config = dict(
    num_hidden_layers=9,
    hidden_size=256,
    n_experts=48,
    experts_per_token=3,
    d_expert=128,
    d_shared_expert=128,
    hidden_act='swiglu',
    moe_layers=[0, 1, 2, 3, 4, 5, 6, 7, 8],
    router_score='sigmoid',
    normalize_top_k=True,
    routed_scale=1.0,
    balance_loss=0.000269,
    balance_bias=True,
    init_std_router=0.00826,
    lr_router=0.00167,
    vocab_size=22585,
    norm='rmsnorm',
    norm_eps=1e-06,
    tie_word_embeddings=True,
    optimizer='adamw',
    learning_rate=0.00149,
    beta1=0.9,
    beta2=0.95,
    max_grad_norm=0.5,
    batch_tokens=65536,
    max_seq_len=512,
    train_tokens=346600000,
    max_steps=5289,
    dataset='wikipedia_en',
)
Below are experts of layer 2 (counted from 0) of a mixture-of-experts language model. Rows are named down (a neuron's output weights, with its number) and show model dimensions 0-255. Each number is 128 + 32 x the weight over its row's rms, rounded and kept within 0 to 255. Numbers have three digits each.
Before each expert's rows: a language model's description of what the expert responds to. This comes from a sample of Wikipedia text that the model never trained on.

# expert 21
Description: Articles, numbers and quantifiers before a noun, such as a, an, two, several, other, and adjectives like modern, fine, good.
down0:164157142139154135110068149101098079166089167184147131142148152187102133119123133155174153120095107147127129114098141181128128115124130116138174158119140098140136129137101123086085158102186099158107165132110128174147197134110101131127096096143096095153121162079165211073142129169169103147158193156128150118094227097094165152108190098115185106115120085101084190153118169079067146152225094120144127097082133124164068124168175078142143190066144152141096124149133066134132082148177104141125128121118107198216098135132181110150130136139075150091148186151120106071128140113161167109091179097118132103127170150158111171131148175068146065106080112145131108095110136130120133098155116076129076164168140169163130105106108114173139110124145158144112124142108130121134137116092110
down1:113161174133062123127109148051162064105073079125121120141124101155197151198150156114102144151102112138164119126122143140145148104114124100142116110048117122084144154140128047176125117137151147158157144115157156096128139104140099176093122153137167158139123154090168126130119059114145116156115169081098132110075124150150136052113163128114112108200144103119165125081071147187198058134099128127092108166157106189140149101162110117146150049110128054110128175105098125157101162094156126119116210184096058126144120127165107148103102078071063151176120063191137133154120125157160150107108062093150130129197163151154114125146182125121103137133118150121092141132160161097122134159094132136127105144069096117143211172124184093117103131118129125156166114125098122116135131096118165
down2:128203120073081135144148139105102141131155117173153097090135142128142148109139125155114086115133105088177043110145112084127109100137149084106144119104114122154132113164170124181120083101122223168149135084116131142164182189242135112117163169091135168140144155155157118143070138099110063115129153106143132140123168110116125165111167152102128108101110166115113138165107149084176082125191121165182112113122109123158147125118106191146115083195093151137120148128119174202154166128142188120129142098100113151098133109135024172175105089059082108138063172183103148094123128179124133161089114157129168157124157139185170103153047149128146104184109128074119131138189129134139094123152172107113113119150122095151128131132204142119164178141133106131118168153093153103131128161153149
down3:148203150168108069107135143112101129118158151119117181133166141113126065126094127166113125151050131067098129170136170152177158164111125118121100094133095149072143105085107140111099171165131169141026146103112117156147123164154155170153162174109154122136154127137146116176121096102159144133106150159154121102153107091134123102088131166087104159169149068166115075151147037073087090121128109176108164116115143162126092121147116123093095132103158156081154119192134083134137135179186144108132081201192159064042103148126115100154094076129092179100114133139109142129120112109154177086121172108140179146132144105084146100100146074080062119080105158134183181124153117120133116121118168173099167108113135131160144124144129149083097114175176091167121132082091115068121178121091132
down4:177113152118136102085108108060159126118116071106102093144087137121158159111062162137156124118146186141117132060127109094131108099162145121163144153088138171111108111139138141139100115189190182149130132104153163110149145128199129133072121047129185045105117093137100120167124121138160068149154104144155165102137140072207090154161138130166184110133130139186041149139149173183200141177129173097101096133146115137124117101141122159083163094107129151115074144123158146159127107134117169151118201124115104164105132147131058074114146135146117090121044106055154097160120138147108132135142111052136167094117183172142156107151137035112106145133165134156122146139113132115140115107163147157094151129112110113106091098099122116113107121146152121097119121127096155069162039082085101
down5:191150189086086131114094149132189100094108141150122147123147115153104081102123090100160132152166131062122133196150143154183161086150127108146146160137107173110085164133165134182098120140122136201145088119122128127111045140101103145116123096145139194119052101079129160153112060094133079151106199150177130090146149098199151061140075134154097170120089142136127136106118170092141123103090144170163121108140123111150117094101141126108060165097108139161116137167116181185169142087133120157127190059149096094101165114150115088118184073140156141108126103118104193086139134130174151183147123148142130092131167084102140134161170092145170144114138201165115092054123109129157119154177101177183129144160146177165169066114108156092113187135152111129097115135139131142127135113104107
down6:134125145126154141154049163137121075113119099073143113126154088126069145119165104112113122135105170097144134178131117101162138135153120089143128158154128141106126093119130135134094183108113096127148174161150151121154090134147140087178118140079142128156063166153100110127112159152115132108138117107095141124169122189093094155132149075113135140107103186115091131123127199083105138220140100089110177070146174106115117105135127096073126098117106161119139160208137126155223112123160164065122092105113152122136144137131117123115110167134145123139111180127129140118055064152152155117150136123186091133137165106187197178141143091146105097213055098134060126131181124088076149149144177144134162075169054092143120145165103170134189181158144173126055114107060122112115112152076125
down7:127176096087133159144099088120143089159067139118071076103075117151144122113146099099131189148101096141116130121091141095072147092123107151186074118119079139172119171165112100065114114129091076124116166134106166131147153073136096149108102129103106131114080120181141110138155156163090122121100153064108101164086097110131120103140131149139069160153109135097143165099095050156063110124170096131069155081140148125146173154101176137148140040125138111188131174085126096096151144121146115132165093182122121150161215156130196107113115133139157142129179118148078113107114140178122135097119174111071127169150139155106100128128089201119114042092167160164085067107159127130141184146134127069129157155169103116136089190148102084147133159114100145141060137107139160158101198125138148

# expert 23
Description: Word-internal fragments such as er, en, et, el in surnames and place names, like Joy-ner, Gild-en-löw, plus year prefixes like 198.
down0:161124144082090184129153102118123115150247121133149130159126118130170105092079141096095163115112154104156184144167126147188175159143108090161134119125191158143145164063078085134102154108137116094107094157179124145019137099178159123136166128164151101138140123084160161149173117135195131152187105113107130154175114159149083114160057073130147187140130115164160162122123145104120190145093075097082070102077126117129120096130099159163167104161118153136101123105154114160101136122133097123168171062094174109124168106131101137142157153100161148110117155117109111151093191149122159127134155161099133105107132156114141103148110053098143071105130133091164175118139124152160071129081052142153123149120098147114210112141130049072097100071183125142152117098126132154108119130129123
down1:128165147118130128124119142146121158172162167209129089155159141082151106115122094106096122104144123188108078113155183194192134050154116106114108127160168169142161137162060186128113141108108104168181156079123189149149101196090090158083108163139098128119115161167111079130141103168077095082135082175134053157080121130139146155158113115157150134142108154153068140167145102097144148103178152150104078125132167126156102096141103122093117173094081106210123122124102177138080172128123109141127138152095106143146103140115119134133163069149087095146146064092116135134107156194097138169147084125119151111197130116139071151131132153111162088108152120065102103101124185175155086119110137210110173093103096127125055141133096104098123143099146122191140144116149159096059127135178146
down2:114116084198112140118113119185195133126145134127154103155134143159154030082104141135131130107108156129089091162113155103150118166085138132179089150137131161117160159152110086118105144118156119107108179169115119079123136135153123092140147116114176121133096096095180142121106165132120149115095153143125164149128103090167125164115174090142118154154165107091124066138102072133103137156107162162096105127113128237134150100091171180114100059071198078123137127110137164166154117154147126102135122117146180145145134122154123127181128073130167101125150109153125144051099128092109115123123127173164151096105060158124166031093135145142148140141124146032193116143113132066147151121029145182148145155156097116097121078075083145134186085116115165054096116146091180144138104106126154
down3:116186165120154186135107146140116156098097100144179168058148152133153141110106138156126112147115116144128122126141136171114238138097128143084156145132126112094139126136123155178098103103182119072151151085186110141119111172112125165105108134147064208082117108160131151113087074113042106145127079070174122065124147103145125122098109110117089121087090119091159114194118142074119095153115108131124079124143154069113079189123123134118125165091104132132141102067137091106154155094175190139165181128066108140141118121124128123125097039175124162162131136158099100175121063087163111124173083161104126095111099129113141212138161112087110143135129125126159135102100083155212134115154135142091154173157109177099131137147111074113150124193138203089129166149115115149146082155113094
down4:144117176219123121070092152107070065156105142093130136107192123144144091119087149136066122154105096182171119129074113133129125163107146107117094074091083173126096123138112098118136125139144102138167117156145109093182133113151156104106159148148109144159166119128151141113111137172126114130179111115150118137160157186119167125160164070191133154143106134113169212064145129130113086117106064137180159111156099104128142153093101110075113139125078190161127095110113244154107096148166077103161101094109094188164161121132081198172073150145108120153082159141088102092139120141122122098168102095142159091123148135147162113173082132079132145073063143145082104139106109127115115112134069103114126089180104122159203083129077082155112125085133156150149086145112097110176130126125081
down5:113120130100050134114144149134086135190103107098111133134138119124104164124127152143125160123119053107136165097108121084189090107090120101111106152153123176090127092130139141139116140144134152169155146166081184154142123190120136183100114183090090138100129111086080178115088128137110125179175170130131047084178119114136178144126081130163166091148139129094099143113195112171170156127128127144141122095207162154125126100149069112101188172122152089179167129114099162110157169168109105153102128099160135160106210111162120117180108124115149099099134179136200122117083134113082078120096122216141108079111141063144101114147108146091198140116160123122140105085109170135076136133156119142106140100095143147140160120150092099098056082139135124172077078173119075131136175087193075
down6:092161145158092054207144211115119107166089154136107174139137153135108128134161117199080153122149122127134109120085128112127112144109130068154161129103166159099124133156156079110143076085155117151118082126130140062161179076145181089110081126138103105058173133108155095156150139086099130119173117170161089130162131198172142177098144161184132145139125125107115093143076107104108173127140092174143130099123091090071164194097118121144158174115118152106115115095154109046130113139138111121137081124152087117098084140143091170066077134134124127142165142087122118131103204097109089169132089100134113159140158141116141091097148123072170153087144083139139127129063094110139140060156054097205099152152198088166106143122086124109117133165158098078058118139111137112133122110102105
down7:116134119100121116109112087134095104151155152223140095120135149120052113132152128058096142114180110129122129136051155125153144203130130102178140102102155180125096127157076120132088101134206126164134122107178108170127157129064144116138152152170114134099116146129134128151080167165103136122129121111098095089082159150095143098091084115099085096129155097093057103208081142101149120093111114158073168092138092128103119115114181130121149161076126122123100043117151177146109145146080132146192093117126145148096110099131122068064152141102107161088122147082124134127106130075103116137161135090087126106147191164107180123110113134156148149209125082167174123108126128151188145152140137088140152164048170195098108180085168146099179180150096085098154115175126154105118165156145134

# expert 28
Description: Articles and possessives, mostly the after prepositions, plus The, his, her, its, In and of in names like "Republic of".
down0:058125173149069139131081123143136109126179118054173087158127151087067144109154129024134171133101163138131149142106163135120080137129124136138166175101150120158139147123142117124104158128066139117102140121165094120077133091095115137199152119085131153115114102098109117141120119107099215131109119075146135134171111138164136136069079096109151105149136089167147131193127140112058140095127130147156153135099156118103124136126122102121112191156116119152126128067177149054121124138119096129180132109154155147104121159163255117140109120165122126140103114153082077095113141187129119070158144149146133162158104168085149106161098255083102086145135105143152068072156124078122132166149117106112114186157096163154148116119149124115136158086117138171139162115127095104142153158124133
down1:176131102100173128090105145153164122119119117208098104131124194102173120197099088100133146117127085124132108101103095120136182152170096110144165087127089113074136069139109138082183120119175157195119101131088142117140156136147210109098162142126139155144163143171168085084085106110191080172099143123119143162094146110141114142158142166143132115080133112092098127039140199102187106141149107140104118127113158109174108182140138160117137146094101118095122105108088065146063154121151154120116097162096055144116154087105022162116143096113134121096114190115167136090107091151137135168123116064114121097066127130203125118120145022129078133111113160112147149136120112136158126107075159143141133133079169112147115109109127192137173152169154161127151118145143170156193162130134114
down2:097121084091159124096125117180129090127127119118128080134128107089162100168090092118148090122099097123185092156093142108089190109154131118179178051107139166105105112162104146114087106108117154139144115100183106163119179206101089126119167109135121115137125102153219147127154119155078182168167088118113091094128123125064054114106070152164074127165145093144166150113141110122129149113112053122115089161141110121119123128088161091163115102143128089118120096184113166146146083126041155111112131196079151177112092147095132173148107102066124080079112111131117128191119155188122137110125093141133096110146122101098113076135119157150053125092115080126096086127094132169151098183148107203088067128110179139115103140136114109161077150121097108084109186128102106120100177064104142
down3:115136138084101138115140149142097068138163130115088134112124127126170106155132175103145140092150131116156132093116151162037164105137078065091131177137082124107156107160083100148176163107160127087164115159130169131167135153157131123202166106165144153133076145179173188093163107177101144122099105102083127114150125107149123154089170058190081154113112111103057083139140136113140107152129173062179146128094149203170169101153117098128151106103133073151143133127118180119141121175125118155092165158141153135127107149119107110137102092151103144107101117092056128135085152127099092145134177141069179047145109119116128087122170213156067107156135122099137153112179140142133092134149074153125130155149148154123065100142140107167120135056106183085061081151164073183087118097148148
down4:101237169131125131121095094158039107070129135120103134122160167116133162118071107090163130091105186142165113105130159134115114092141137125080120111152076143135082153150142088081125135110100167162151142152115155118095144114111121181147084131125142153120080101164116119199118161090138162077117124140152122087181093163102148152096078104109114098112088068102124094132065209128064185183142093167126081153164174177132137172140146103062146123051114140098121147138199068107115123144106146110166159129182094139099146132143177100109097123103163139103091151127139176121105191144204118147079144129178130082127124127099133089172093155130081143142082113092086204089111068109174125150144114134137155114105163106140108155138153113107111167114108097150110167119125093123131163080077101
down5:097178099125137154059159168171136249149131128155129159131156073150166143101102138169192187135174151146177154117142148155111148092132159115155120109104161131111128090157089087119083092116092127124143116095163152165111097098150133156142110167113137070180152121122169135190147144184092134179114124155155110126134131095125123080150105124177139105105125104170084154094097143160145112094116153098168138159098090075106137128187184088101133141153128194095111127152159209121121158135125088146098091147151193120090112166121104072135123112172100140106203161108130120132159153150113156170115151127072185123117169146135150112118165188127108070091098151201163112152130191088190154144068160109151104076162145138201098126133159149117183146169146136111127095186182161130141108135135156
down6:116189131073149123146154119118142069124119083076133103100196179132144076150103116070140128093070109173150131066178106129090145104136157113119112082149127166107133113174112136068127126082165134159121141096129123124132087130110134082113135120049134096129109153186134117146069168168170181089103097148131134149128143070114116175087141066095141093106126100176169100096105102050150181124097155119121131135065138060197110133128143155095133140129112136159152122158128129079153127128191138103129114179076091095105179107139100128111103134135144136088109155110099176105073147102156157146132106092084173090112144091186091084146175205179136153107116163106106177128125178170138032118088172114145109140165149066135113134164097143135102113152117195159136120204107155164131128106142117
down7:150124188077147140133128111096155131140101148119167111086097085135119121088172117090171140129157140147151147111085096110151074173148104163171106174050147122176148086093209106119127119161190108100053112147121121112161195135128167149131132113105176194144154143110088172110151146102037110156106142145183085153140127091131054138076162114137070199075140140094153124123171116171106127072138135105142131133091195171117155139115137096145119138170097144083132132110102124108104157089126129121127155147122113114113159153153128100096111122102130144107181189121137071095130103142103096064165116144114127172144171089207061153124187139082104094152094091127164145116082129088099189102134178107101138178165193119143157134086153121200076128176110137154133102143148100101103152115121169

# expert 29
Description: Words that open clauses, such as that, which, who, where, whether, how, plus table pipes and brackets in music and award lists.
down1:170110148130098089182158113160170099130195137180057141121039176097087073158147147123157113126164142186102123121138122095155190106099113152116094130149166212166097147137167134125118153121153151095149122139122072125198208120094116179131074082167093170197143138089149095156154126096137118107149057202163115069128130166140126112120103125104116146105120057123112167103132174147123153100149104097133144116108091131163118163120150138153178122132084103112131137095096075144093128143123096131136125129148158117075123142142153193092108106112145217116142112117102135130152113117081078134119157136091158116177093107124069113154087102169171079091111134114114118059113098191195110123152093164101123130105088136144188137080106193160135125148131170137111124135140073081111127074159145
down2:132182141140103125127133120152089133150134101187082099160112143155131104110142154132171109114111117093149082072118149123070151112171138100080138170085175115109162102171129153136099139123091184128129070164090182101174179107234117141106133120159137146125128076146219042119149111107112140106064119150160111147175155073137147168138098132168141152111110121118102059035116144099087089164130157154146136105086125131131127132154162053104148136100114114118119132175137123171068157127133076126119137190158114116109087119112134111102146189100110166136072162139102115131129166120159110162123156108084129122119149178181124073129142238118138132130165095089133064136174102160106125100089128116099107137077063136093128107116081154142162163104186101123081149087111128102150126110200136
down3:133136088150149081145199131094134227164128155100135139123091110168072178127080145061118089057121101117138143085086143114115129112137130084148107155141135171157107171087144132165135140137186097095127112142112135134154146151082090139136094140161106135097160122102105079123145094063099145126083070102162164122138122178122115129165105087121086086153144166114160122115143097156108130174175131140130179124048166207144100167082129101102130144147070114129127128144163119093109142167079181160155147100139118113126188081140103109099112169126174085089142121135146154119156093105108175116127111135172199127177104048094084089085160129159122061117145114125106142141048066144144162126146115081100186180154130086142078049169145069100130160145158161129146127150112117164172163127122128
down4:133077150134126120164098122120140094143149162147093142109136183130124096082165117148103062108147079100116078164115159141146195148156115127133155135117145121116127166134081137097134125141182079134126167114131106148144112111126125104129127171113137141108148107057127155084121110130156095118134096165110160147106173157107164162182155153123113122173132140185172084157116098134242141090109159058123159106126159059176151107204137139173123158151119143134072142088089114173165130119127173050098081150105201174133110120162064152072128153172097154178110078136141160126091096127111105138105132138164056083114146160150123137148144045118125157080108119132143103221192103151093145098095137127100101120112130145144138135129006134137081133103099127106130144114181143150139129176094182
down5:088100060065139102123102161095143134166148104146172121146125181123161162205104160092144134157082109198109073125132139160074134104122121213110132141173135080142105150106160120106158156178110129132137118150124147125204156078108078156052094092111132136147135155075088101117148107144106118072088168079082196102121176143231103089140080073155133132144155145121155137142123109167152178106119155150120117146183117144108147092097202142153100124146110126145082085129132111129104140130098086117078164152097115150127128136152133110131087104094154171123153099148118071192125129084151153068179141158135116119191167171094075120120167130140109121135137174135174117071066165083083114167122147132118105125149092131144161084115169126105136119137098109101187187137129191101146102161098166
down6:156100100134150067159131102127147147107198098142098109132063142134159126069137092118168153054129073135158129170145165066154157090133203135158085158129136152131144116082094118132140107075108159175127108133181110124109105158159180153094135124123150146130061126094133129122157104094113151158101159098056101147141096130115130105146140111130067201162078150155132112071123112103106105217104114117125187162130101115123159135157110118123165129070160088107139171107099067157102181157105118123147144125102101128211149124081091112102106206139172104117149094104123181171203128169136132122146122111157178107138132103130139108121166223112190084110157128163108094097158111179146149111129151048158117160174120087099059107088139104147173088157097122125105125149129174161150161119149127
down7:118118125129167082132110107126118167158170084108105124085141110156119153074115155028096097119130136118143087123110166093158112131136108138102118159169164137136122144080166203109093138114097094140157131124115070101066111087079154146092140113104170182130165187147146051112152079106157180148133162148155087167140107147076185104148144092082140084178183136150164158156165056191087046082158141106144133159106072141170180105144128099140171202118114131157157104103145108175110153095119145146147142116147117070118115133133183105069069146066106120115136172111169116110152128109121172127088163112147109109213107098140138098101194146100068148138109076156131131146178163107109162092174167144139146169156104106119118118098112085142105093156164123120111180109137089091096144126138138
down8:148104119148118135131130116144119093147139188140095151125121093136089100120089123090127124116159152173104118121124169108138144105133130149092138110136160137123110139153151134101166179037144143170118070103225142112199092183105175137200091113176134209112050136114125103165140042081141099156108112071108138119069115170103103184072189164141100142142159157070092084141127101119140105099149142150095114108131144136089127094133173082117140140118067137152127126105124106138108106112162126060137187070147139108120143105091154093108098087157129082185179113092078115179117175116095091097160098132136110130125084119120183094136153124131095125117181151122110116120115114094152116230142072129132134172166155071192106156176178144120141096183147130156141157132068114117144132139101074

# expert 26
Description: Pipe cells in tables, semicolons in sports and taxonomy lists, section markers like ===, plus Phylum and Synonyms.
down0:161061135115114105171143113158124093078108122091111088071123200103147091129157140097121184131126186106132125094145151118150137145126166148106151119153144146107208165157192183097171120169163148092115195090142126150127132135194072137191089170094123168172140058110150103098127141100136049057109082113123169109132149186135155164099149100102113096158160062123051133101140159125145093132164172100116113129135123101110162153153078126127087172108169132132088117110112158147093155169159128120169159116136178118068179125109131080144131158121126119084098090131143173131098169113123091126126104119109152109119148146173115130132151150111138202076133091134141177179043139102113115149062167112121148108146164096182155121165091103197108127146146110140113133143071149141070086179164160
down1:101146093112173094138181069120099072076119141104150070189138112129087119172100152107099179115080138128155137118150138096073125138124193125115084065224080098137095167076137078159136116099149181069127161147110087149075111137174141142117124155151133156140190085182071131113143143197131099131131141123156135133125127095117109132126114143067112136170135120121149153133139153099109096135150115152111143113171136126121147038096059133160113112139101160145134157062124118128178120096073168163106167109099102102102141103164178140114090141159135133147183131145151109141117132110137139162191081042092109162129167085105137177149161164144129097150189117136151207089111155121133164114122094071148126102106114148161099106162151165091126129091169069166107163072188161105135190148095125
down2:155075113144176103131137138116076105112138119122148103131170125147158147084165138109125118147111143109145093156119101098119097136117160094139201160135171144097177088148142139123119137151153096086180180042137149161115151163172057160105133074117185149122134132117097163095171072166034090139125101166090130159111161211098149206151106095192072196138159075094167100173159078178080139092174172113127107117130106160145149162121102128138108144122138163113114145150118166110107162124128113137141199153163125179119137153135118140155135167111135100144101074087122119169118109117122127125198107152210092064113169136097120152162109189086089162122146142130097084120170139152123151104109144115120164132169119114099188123119109118147166124103062080121140126035138164089146072134144123
down3:146060108135123113176139129153146113107154115120099181149103100124092158150098034165066131082125118101086143106134191083114125074123125139189110093125169113135155178128113134118119155147124142096109077083092128136130158130059116122128164130147075076192178092127071097081168117135070116152101114114134113130104162139190097165194142124115094124116077101075122090168122162150080176121144142110075147216145187140143168126098141172143136153105149157136111162103185180155061112129148105136112089153122082104147107108089118139068188149148158118164169228131150127123075100130135111175109160139131154115165141071165077137142122091161129115174112111154150123146106115162134183171130167124113149160180162125187130068091121099101140112118105109110084165075104095158139171127090128
down4:146137118145107116158070078162098152111110091139102133108077131096170093137123140125098146131128115136130136090130160112123174052148110132069142170131112124069145075192168104149134134141154089112175162113170096186144070122050156167116124081120164123138143184127047153107130107134101113121141076117118214111112102147159132134168140143119122172198123157152136134123136138120130141152127151184185149102130148175122122150042148107156156144156144140204170134090137192150091174124153114153140160119147175124172096142129115142149048094200158130172146072063163130122130128113158184105133148150167121072053093111083078107112180114131091159045145132111147125080099126124214149157143147136109118164179106120100089114139102128150126125114104126127154205086143148141143097131119179
down5:167134110099089121150125112135117082144088102127155122129166173143142110119051120168161111124126103073086036150174125138151097160111151158139154098112158169108122131137115138096176143149189102137147140171140169164143134117179133100108142068175133118094154145119094181134104077051112085119165099115136121157152179173130076129132122161110143123125148132135107174099113156165147153108137130144158149133163127143150123192118107099121151156110202163072120124123142116158176142136115144121148076170094114119118120095148145108081106137131181173132150154111157130109146092140091155125131097140131105156157124136151000191090145130077158149059086104099117110159176113119183081061116076194145101135135153124030170103154139202133145134173122131088127130081156132038143102127116185
down6:108152116123102121149155128140143132051093130097150078163094112190075077107153111184092167089128125094175116144080111067090082134126146132110068134080142170122097058107155123148080168081086103136136135152114172063116159145167135117131145105099181168075093181114124112130082164167107145112141185075098126107116143122120138118138141129126165170118149183112132107145123170158099116116172144137079138117120170173156134138143110182153196113127111201157072133087130125097116115096174143106147133119127090139129130179100157137160073159138101132135144106129110176081114107105168148114165098145122124120202131072138112133121153227102157143165095145162171173063131115113172150099138110051149121159131112097114150120136172058132067105116136166081187121113098147146125169212182094
down7:129068249109153115092130119175115084128147112147111126174058134080072122142117118080191158158101115120104112113139131164098074121076115159159103117139167157121107151139099135157110170100089188170094097188084101122153105148087161120154149143123146152171136174125127156105118144121119122121123117041118151144200128089188127124154194120084164106135131148136127136185087121148172136178187113136120195230175146155158143107106079135118151120133163144151113168121110146102144180163112114112126061115045123165053134138111124156153128124138116143068141065107151096136119061071091122132164087170087135160146143149118125089131148138084159186123129177106175137135140142125123166077137135145132159135139092154131120099141124105127107150131082133123135176145071113158137123101054176

# expert 45
Description: Pipe separators between table cells, mostly after numbers in sports statistics, elections and tables of release dates.
down0:079162144116148142081175099123122147123128137164162127121076124125102092159145190104196150139155157110164124112122149138111148099135121145090170135098118155111124043123138117100123088102166134092129131145093087113045126134138061122090123141107146114109106049076201146136183106174118135159148160123183142139053156176103116116104147116119136102122117163140132088130170109085194095101165105113087161073111162151096076144128179113160100158184176079217158141106131081120156120171152163078130196213121117109122165137133105155089116136163090092144131165100109119097117110092116155136170115164100115073090176119159146139141178153121139115133094066148092099168086167134189130181088114092127132146141157139083074086156112166163110119147070121079104111135075151125113127135098189
down1:169141066127186059030121104181140160093154095117139086111136145071163122149134080116109135117146165113093149133122174155150144134144119144169171158151176116132142149095091185141112093112098079147157103125186134208102109171117127190156121139137135137148105119176132143105000096125113122042118102077155112100137159125091102119177145151098132156128156119153133094173118136098160100141121076151109099156139108138132189135132167112133110174187177092112140078134057149141129092131177107103101101137126168160144156110132104106152101172126144137168109129086092124058097144187102136102106070109139179144169132145140122102154106073167110201140141135071140097133157156129135135206093123162116146195141117120104107138118154169170189101170127181128129132108142129121162141097073161
down2:091074143116142164116119141145120173127138073119168145101070102144113143178157159116172127109176107090153094135135057155104162080161136159153104151126124084093175155053100080150092166134166126075130185092065127108104150126146162110091148112094122127160104111050085153129127129164150115170111148142130106092130106089132095106080073160145150212183089157140109143107080126114096127130172157177107176089089163191074099112119136170159159091135158113121094143125155110179111152110107113099123136113204131132160094115089125097141147122137137082145132111156095110175185148103192158132128133126155140126154126139060188112165154160087153103159186143139137168158138159082090209101112138123142184154158096140210176131096123168156167166138080161122116156157110161157146109157123054
down3:181101127113085103120151113111110150095096107124225100126101152091097105096152185107132152164156087140101148144109166172174106140132080126085174146108137042126133143130153134161152163131198114121147146138100140150115199159127139077137091122113116138101189145148167167092195133169149110108183190107117153164098116111143085099099197130126131146155176088126160155073145108170129168042161155115130124146123156123122069046076133106187130095129106127194082138077141091149192112116119134076148127143085147195134124101154116147136196113174088102135113101179103070115209190136163109130185142138092117163155114156123122162151159107128169136138108114150075146170138102079151134118139135087141135127130094156135130086096124079127133184108110131111108100135115146174111188152141083
down4:150143058144101120102167145190174080132160168101096160121161073176108144172063136131144086108122190168150094110141107107172132126112105143136095180113141173115128160131132128088097167103122088144105115112152153187161109093174090150167147141140153158100105114132113091122095044069116119119119052160121126154221135102096151195159126116169140147107134107120096102110146178126155090147108099135140129120111118080166164168188131065073100174171116170135168125140085152109079082114134106148175108092161122082141188089086174115139078123131146137134128119118141123109099130139148110100103124060125172067111126125069144067103120129125120148125156118131119173125107174188146146167078106151198109157148114130054152151211131156192135088134124157148128088156115076126150145103086080
down5:133140136177171120143145179105140130096126092108156131149129109108165101141155115132158157143117102207102171116101117166094130094128132091134118199117192117161106142132083140180100094108101068130133088135168089131136123165247143089107146186130080114112131139147103103124119026173094189138138111126123073129199122134149099173143135160121098123147140080142107138150184155129072153166120089123182163125133143152156102083148193135088155114139159116148148078122132155129158115133121112173129091139109137149092150130161105150154128140174151151111118168160116115102080134190151137137104055048155142157125173117140138139150092255101112167182141158126143120141167190123099146144140160072124148130157203146117083123126131140075163100112141131113151138104151157100219126104103122
down6:137144141152096125113120119072131163110159166132160135170127137144082144112144177133164132118138123108151075131127155150141109106144145158098109121158146068110159165095089111143102224111151129176139171140087138179122167111118135145143104148154139174108206127128136108101118127103161101109155185105175130114125109114140128100091171130119139129131148137088144158087127117151104126061192208141125131111136201091067087084151059132126094097098133171121113133132130113195143135099017123085102121172130174146139095100076155141077104108146097154125137104131064040177171182182055134178134123163095143105149093133109107147124140082114194136140101161078089166144139098128170184091156108136130143114086099140110220138122151133147099191190102119105173094134143133131113161158184095
down7:054137180093124080056126180096175143132100178195094131163070125102126187127102110103128147126171119104134181126101077146176099154147146138157172110097140097137167129118078120109153141162165132090130208105119156143089050141112157159112139120155150082151127119093101143173111184093142116169108178120120177106075123053136102157134148123142135096156131197136141121107165157142109148140116166102131111121108165083177145107118103137082124167117105196190127123133108153134182086156132123136157119144047127138172128124131062105163167121115149115162167137107100159172172100128068110066158196149108168161124120139091190061125172104134101116155138151150128084125179083100138168142120077209097108079090119096116090130118142132090130120136150146132153132178139177127196118102116149